python train.py --num_hidden_layers=9 --hidden_size=256 --n_experts=128 --experts_per_token=2 --d_expert=80 --d_shared_expert=128 --hidden_act="bilinear" --moe_layers=[1, 2, 3, 4, 5, 6, 7, 8] --n_empty_slots=64 --router_score="softmax" --normalize_top_k=false --routed_scale=1.0 --balance_loss=0.00628 --balance_bias=false --shared_expert_gate=true --init_std_router=0.0322 --lr_router=0.000518 --vocab_size=8947 --norm="rmsnorm" --norm_eps=1e-06 --tie_word_embeddings="early" --optimizer="adam_hyperball" --learning_rate=0.00808 --beta1=0.9 --batch_tokens=[65536, 131072] --max_seq_len=512 --train_tokens=403000000 --max_steps=4106 --dataset="wikipedia_en"
Below are experts of layer 3 (counted from 0) of a mixture-of-experts language model. Rows are named router (the router's row for the expert) and show model dimensions 0-255. Each number is 128 + 24 x the weight over its row's rms, rounded and kept within 0 to 255. Numbers have three digits each.
After each expert's rows: "gets" lists some tokens that make up at least twice as much of what it gets as of all text; "mostly gets" lists some tokens that are sent to it at least half of the time. This comes from a sample of Wikipedia text that the model never trained on. Tokens count by the router's weight.

# expert 34
router:106090123132140157114161140158094140134133140130141148134084149128158111122128177119118091113105117128111087147161092159120152125132149149107080128115092128082100141130105133081129102129154170143143142122119115120133136147128120138168178128157095092099089111115101110149128145129091098108108139096114181169134130108137133095151077115157139114107132153129120124116155099128106131084096112170121122153152140114128141161117172105122145143140138115099144124143155165094144149117080129072079134161170175126098121106121163120114085155149107149137148105106092167117143122148128163169186104114128138139137104136113102163112150155114118140146120162181116124158140100148105110128128110103134150120079159105131111116166110098105143121153145095120137086136145138118169151120166107
gets: "==", ",", " during", " York", " until", " on"
mostly gets: " York", " Saturday", " Lank", "BO", "Austral", "istan"

# expert 109
router:094141095177093127131139108173115113104120130110131106157092158111115176145152118152088083134108175089123114137152068119143082161151141091123149130120097097118120139114138108104118088147135159145108164125128137146076092148126140115136144091133137122079168153133114119111148160117107107113160141131142122139169115132099110120105128118103160133120119129122132158113107097094099139141108131147159130119148115126155185147106160100080142142167141120120144106158121159108094125096108119114151132153101130117101133148135160146164123112136109104154151103144129142133164104171093099161130113087137107106116143168108145123170117163141097152123155092116149094151179118095149105118154105143138159160075153182137094109104100092098108114145138113116133090158114155133131138154118142
gets: "1", " office", " Division", " release", " coach", " role"
mostly gets: " command", " coach", " director", " playing", " success", " Role"

# expert 40
router:119111116138117131132169138142128119165113167159126121134128124154128119129122096124113152164105099138150081127107158114109113175132154156113096089108129150099093077119135098119112114103162090081133122142121144108123160166125163142086133119130079141134107100092073091146133090107135123138148175123083140121131147151116106170116103101142103158129110130135106106147109152151094141154111171150114139101148109133143153180112167105141100118131161129080111109120147109167085160132132120115141160126127110153131082103110176175156121131146128157139146131106106168122126085145086123173131117159164138122123131148144144140101140141104132139092098161142122093140148148100140128141157132113163120169108115110155135184091083122151091130128125092152146165152121157120136163104108155
gets: "t", "ct", "et", "ot", "9", " state"
mostly gets: " mot", " Bat", " Full", " Mot", " Det", " sal"

# expert 124
router:145121108151151110153137115177108115148156136138085141161111157165129130094144110111084098164139115130135135131089117120085153105119115145132085108159126129133146124158166148121150115161156101158080126061147133138140146132098172130134116165120138134125132150127102114138121144141131152113181111128177103127120115109108088142160127133147169075094121114143154163124072090141142166144156127163133128121111148121100153127152150163134102106104166128142113097144124142134163157180119176112140099109117117175107124127179134073119139132112110165129182172126134136137130143155113150151127147141144076087102129140119098156132085184133105100124099116170097142168109125150142136154130124135142119100153123120145132119147121152082146122127098121104114117120094093095113108115117152
gets: ":", ".", ")", " (", "3", "′"
mostly gets: "/sq", "/km", " °", ".S"

# expert 107
router:144106144137135126153120118134107115128154169104153111166157156128091156143141094168096109170179095108140104106158118149132147131115099131119134090120113110090156119183138120120165106154123180150127100084124134130156097135129143100167110118104111127115111157096113116147105183173121136135151105177155159145143096106120163121129168112094086112137110135110137100142150122118098122141107111152141097132159136143174129109107153103110121156137144112119124157141082143118119114110146157123147106150150146171083142082111095089084181117117131157158121129134141161125152125096150133136165148089132136131099141113127157098112143162098190167164090140147143147156129177142098153116120124111168126137113111117087155142107162101122102130117110136092137123145093121112121124142168117
gets: " a", " its", " two", " his", " top", " her"
mostly gets: " top", " census", "*\n", " college", "Area", " tour"

# expert 103
router:150086144109132144105139132116139117131094105112097099142126108089119157150117090127167139162099156133087173138137161146137122105097143110088182114098152157122144157125091159157149121128150122116145168163136102137150121172156095123147106147137127115139135119129150154112092083113098155104115153161122137165139149100120152080111086137162160127134137100143085116114159140150168148135118107136146171114151141125098084081134121124108102148142100149119107130128088093164107133154168105138121110098139116147114165122119123151135129123158138145106109096131128123129113103129144142148110090099144116120153108092101141107145142078150114084161103105102180118092156099159117183151137144104095131123165144125134089088121097119089095101158121141094098154125148128111102086107147110
gets: "ar", "in", "ol", "ur", "el", "is"
mostly gets: " Rh", " Sur", "|---|---|\n", "|---|---|---|---|\n", " Ul", "|---|---|---|---|---|---|\n"

# expert 6
router:094137113116134141079150130098141160123123084104114108112132105090134122180105150123158163139156108106133193165081150142135123133148109110103159127143096110103163143099077107163150140143133128100139154134156147137126131140143093125094098127116110151146144109141129158122108128098147100116097138135078147138170116111159102159097096132138126138115095115116103130103138139160168139129143137133110170142106122123097119129128096134123147128127088121145108121112134123126126102132147140115152139151104092136174145138112132143130105110134183096099115115117081078149159182146147108124141121106142144142110109111118145126117146097113116122148156131091115089064127157157143123153094146105082123112128094137100179088098111172164186113166101098167096133109160097099142107143096102
gets: "el", "or", "ul", "ra", "l", "om"
mostly gets: " El", " el", " Dar", " Dor", "Or", " Der"

# expert 52
router:121100176135158137163170162116119142165108123162106164143102127123124093098143068108109091077132117119149119146115131134137125119087174107113116133138131101100139096118146132116133088105124107142145099165132095118128141159140107184109087114144108092133067124172110102133149142089144096129097140098101123140154088128120129111131149131152118083106118121142106119149189115162117138096108092123106148117148108131123140144103137093123129121131150136113163135107162183100144089126118114130111099125112147088131139079145131090149106135119136101129107110097128156128134125158201104150133118099137132128105129129110160144121096148119141135130095118155101113179139065108106151121142108131122139163086142146150078078117151156119132138153145126101096100119155102167151149126147110
gets: ",", "ial", "en", "8", "5", ":"
mostly gets: "ropical", " LINEAR", "stitutional", " Running", " Release", "ational"

# expert 42
router:149111120099148152114084146117143138074112106120148127110152137154105160112092159125143180138109126148110136125119173185115073111169154104158109159136105177125102158096130164160111141116120101110156138138140098127139088088163134102101134104142148126170107164091146134097108136158153124145113130111102147116145123129129134101130168135137127145152108106125095097166137153141117128143118166137136143167120135137149131144112143126106135112137099168114147101113140146171083144141156112140115147098132102131124158133088138101100166117126133066137077128119135116149071120160137137107148141169085148117123117143104125130123119081107091114104166118140112152124121123137103105144154144084158155160139082139080161146128139142159114107166115108149138163138133092152075160145147168
gets: "end", "id", "it", "ort", "all", "ment"
mostly gets: "reat", " norm", "orph", "artment", " gall", "mun"

# expert 49
router:110137121156129150136155106123100142116127129120130140166107144107107146154099122108085117165135120089157121132125174120084100178129164114159133134123064142140113135095111116086147109135127132172140118181114087154124150144086134160124148164157159100128154182150145091106136109117125174156143128094149115149130134180161093125137166140120121118131136170127152147118148116089115146129100102139124137121141105134144139148090128169128148153095136128165147116166109159153163139127145164089153105167157101167135133078155128173133127109154129174151170098118155165097142128154115110091122081131112120106122122120106147097134108148129110126109125152102111155168115138111116122128104104130126159155126139184171093135132158104122144158086181148164144116128140147137149127131137155
gets: " at", "4", "1", " for", "2", "3"
mostly gets: "One", " Three", " Four", " Best", " Live", "Best"

# expert 117
router:100139133126115147120125148111113120121100134085101185156123129120119096124115099100142183167150109138138152154099164175158103083136115131129150126145125140144154146149079132159117165094160094097126147131147132107127107147130132137125135166147120146103132106110116101126110152152125148149135117142148121123128175100132123158162089135169147143180119111093158095166149165133118135110148135112105112130105096111165081106132174109150144155137114152165112138092127162102121096117134131172136149150134127183111099092130153157140156147114123125125153129105140153152089092165156144137094115181147112186103128120123148141141122146091105155109096143151134090149106149109132139108119134108168129124117083076166104142134121118140151119100082172111121107129075166141125102156110102
gets: "ist", " other", "ant", " new", " member", "th"
mostly gets: " new", " member", " local", " original", " official", "ist"

# expert 50
router:179143158128125089083128128142168141165114114124113121112159124174135131132133141099111122140174118089178117136124164087116162100128124177138172104149177103134091139096136152134156128129086100106142096108116145152135154126132166086128159142087117126136109090162148139172140145134136141128124105131108066104089142123099126131121161108090116138121129133137140143122141142123119106153125118111164120153117123128115134127107122142088169118156151123100121123144113122129148126079121138171154125156129178106153137148138158098121146131099117079122125147152095155148101114127136142089151162122165111125109108081151109116140094134084135134138147127089116138078092118139162164128139093151137079068146089089107137178136160172135115140104131114131142109146133104152129134145084162
gets: " was", " is", " were", " are", " be", " been"
mostly gets: " was", " been", " is", " became", " were", " are"

# expert 41
router:160134117118122133129099118148159106076120126169165101113178160135147115121147131125128106141091101115144158095138130141106113158146109129119098151163128090108081137185172098126120145112141114113173097101138139109165129075112136104106123121152110093180081172103093103113104124119134077104146111110151135089153121147095144124087165100128134165135111092101111136162157123166129144120161159117118117161149159107136110110130138132099132080157148152118108119134093143138152166142154111130162103095127098117120174104119160119115154126162091127124124141162128137105136101148139142108146146136169125127156129120109166117123159101179128114100118120147140103136156119115157165162151142109126098133154155170141154091127147099099110111142143113139102177091095135105098128138157162
gets: "0", " any", " no", " same", " total", " some"
mostly gets: " any", " good", " advance", " few", " enough", " extra"

# expert 87
router:128143140152089098120080120110141110134136127122111120138130138137140145126130117130121159126122158154175140099112139082112116110116120176148113122082166155150150093110112155165108163154084125123094102102144133149095149145135167138107167100101156183121100112098162082158151151134169075132097109149139115116085112135116168123104162166081128115098159124162134172148120160118111151129116159080136116144117105148153097112159081098169130055128105118164145113125103115105112143100157116119099125120110145092131085162142124149152147147130160122152162107124111135106113115090171116070131123103160132134121142109108143135118127099128165113152112132150107137086099138091147113171143142147119161162120152125135099159145108151100125102137122109097122157110127135135113129121112105
gets: "s", "ers", "es", "ors", "ies", "ations"
mostly gets: " players", "ators", "ions", "ations", " groups", "ments"

# expert 26
router:128111105110154156123112140083124109131138109157094136143190135102110130146077171163096162133164108143166144071106103130136125103126161106107190092141128137123155165157127185178138123087131150112120125164149095112133148146151135140136129155134151183178164133096171146129116119105121145186124146117072151146139108117151116113105107137145099174107143107131129136090126152112121101137124151158123145093100147098175078134147127136120123145137096106146105117098145126168104128143131142125125130160147089134157146127117098177134138120129156163124110146118117091121144155089164130138133116135134181154092147113126112101142128103144141145127137143118160134095114182158096119147154157098095124108104121143102098102102122088149126135126118110156118110150134142138126096131157142
gets: "ar", "i", "an", "en", "al", "o"
mostly gets: "umn", "amin", "err", "iod", "oman", "anth"

# expert 72
router:099118118166164119171149157174145098125097116109133096153117172083109085168116139113146087126076138129137120109134160130159129123116135108098101108146121167152152140086126117102138128136150119157146150149124129102137109116117092120133125076099131134113140135118144144142132121107126147112136159075109148161153121110170101115114107102135154146151091170078135152158184105089132135095094110145145113129092122130135135114128178116137171152145139139115104126129138158147156116134113150121121140136151142133114107133132179093081072149142099092121148130118149169116160108163136126165145113096162119167128098110138125117153136139173082118130162151167156151161141175123134077096086142135134115116091127132155124098127076114162128144132140150120098141134094137101150115153166129
gets: " ", ")", " first", " |", " for", " as"
mostly gets: "″W", "″E", "',", " ", " integr", " find"

# expert 4
router:144090164132124139115142104164152162128111126166106147110142130117145143127110119106091087157077142142146094120152098123100126124136136116136131079122093120096099159162159142110082106097181138150110117092153118102164128143152105099132108121117131129131086141134079118151144125146094155101131106110146164160189145150109161104121130124102096126090148146103114148130150114123106127097114101154111119116080142104119170152174163129099161170109148153119073118183118161094160128095137136093098157116152129152111162088086159113106127134108136117120160128153137161103096110124157110172154172151115110127114113140131123135133120133136103111130111139146153154154136138090086139129175121089150107131117122150152133108165144114111082106131129141152144151168097139142127135161161141
gets: "%", " all", "0", " million", " total", " %"
mostly gets: " million", "%)", " billion", " board", "%", " vote"

# expert 84
router:096109144103153148134124143075099168136096108100099114151138105139122139138174125088152142123130123161134128154116152099108130108148153082151142102133113109149126142112129153166143167143137133130073145114110120157133133120107083108131131171072158143086174122094164134122113123136139155174109166134113131088134112085127125155137103168124091144114159124134140128069103130148124102151123129163107103105113117130139127099113131112132116149179096151153103130098110110106142077115167151165160102096109118145146108123176102131166166091125168151167135098113140093108156116089108160157114141156150135091145183089164141140148114144116137118158101120119143088146098140139119130134161132097132140118122104109114134168136169145128122143078111102153169089125154134127115114129112124
gets: "ent", "is", "at", "th", "e", "ut"
mostly gets: "As", "feat", "with", "Th", "xt", "cest"

# expert 29
router:142098141126108111110141091167140131132094124122175122125146118109086109162091112164169106148086089102123099152132120159117122129165105121117112137131129146125159149125123114146099116135144096172129128134179131134131124119136172122097154094127158112093101118178132090142079081186095148100167146082165144155173127161106150120153150152141107113139102092084091106126149171161131117108095122184147102136108159142138112154147140138092128119113106107097149173131089144140125141124162159108145094163159129121095118130095129148085120150153152159097140105140139084101160115145108119148145131126119125127116103161089141109159112103136112119112151102115104118156096125123123169139131106140106136096109092116139109112140148115140069128153100126127149130158091124104161103150141118
gets: " one", " north", " part", " south", " right", " left"
mostly gets: ".\"", " north", " right", " south", " east", " west"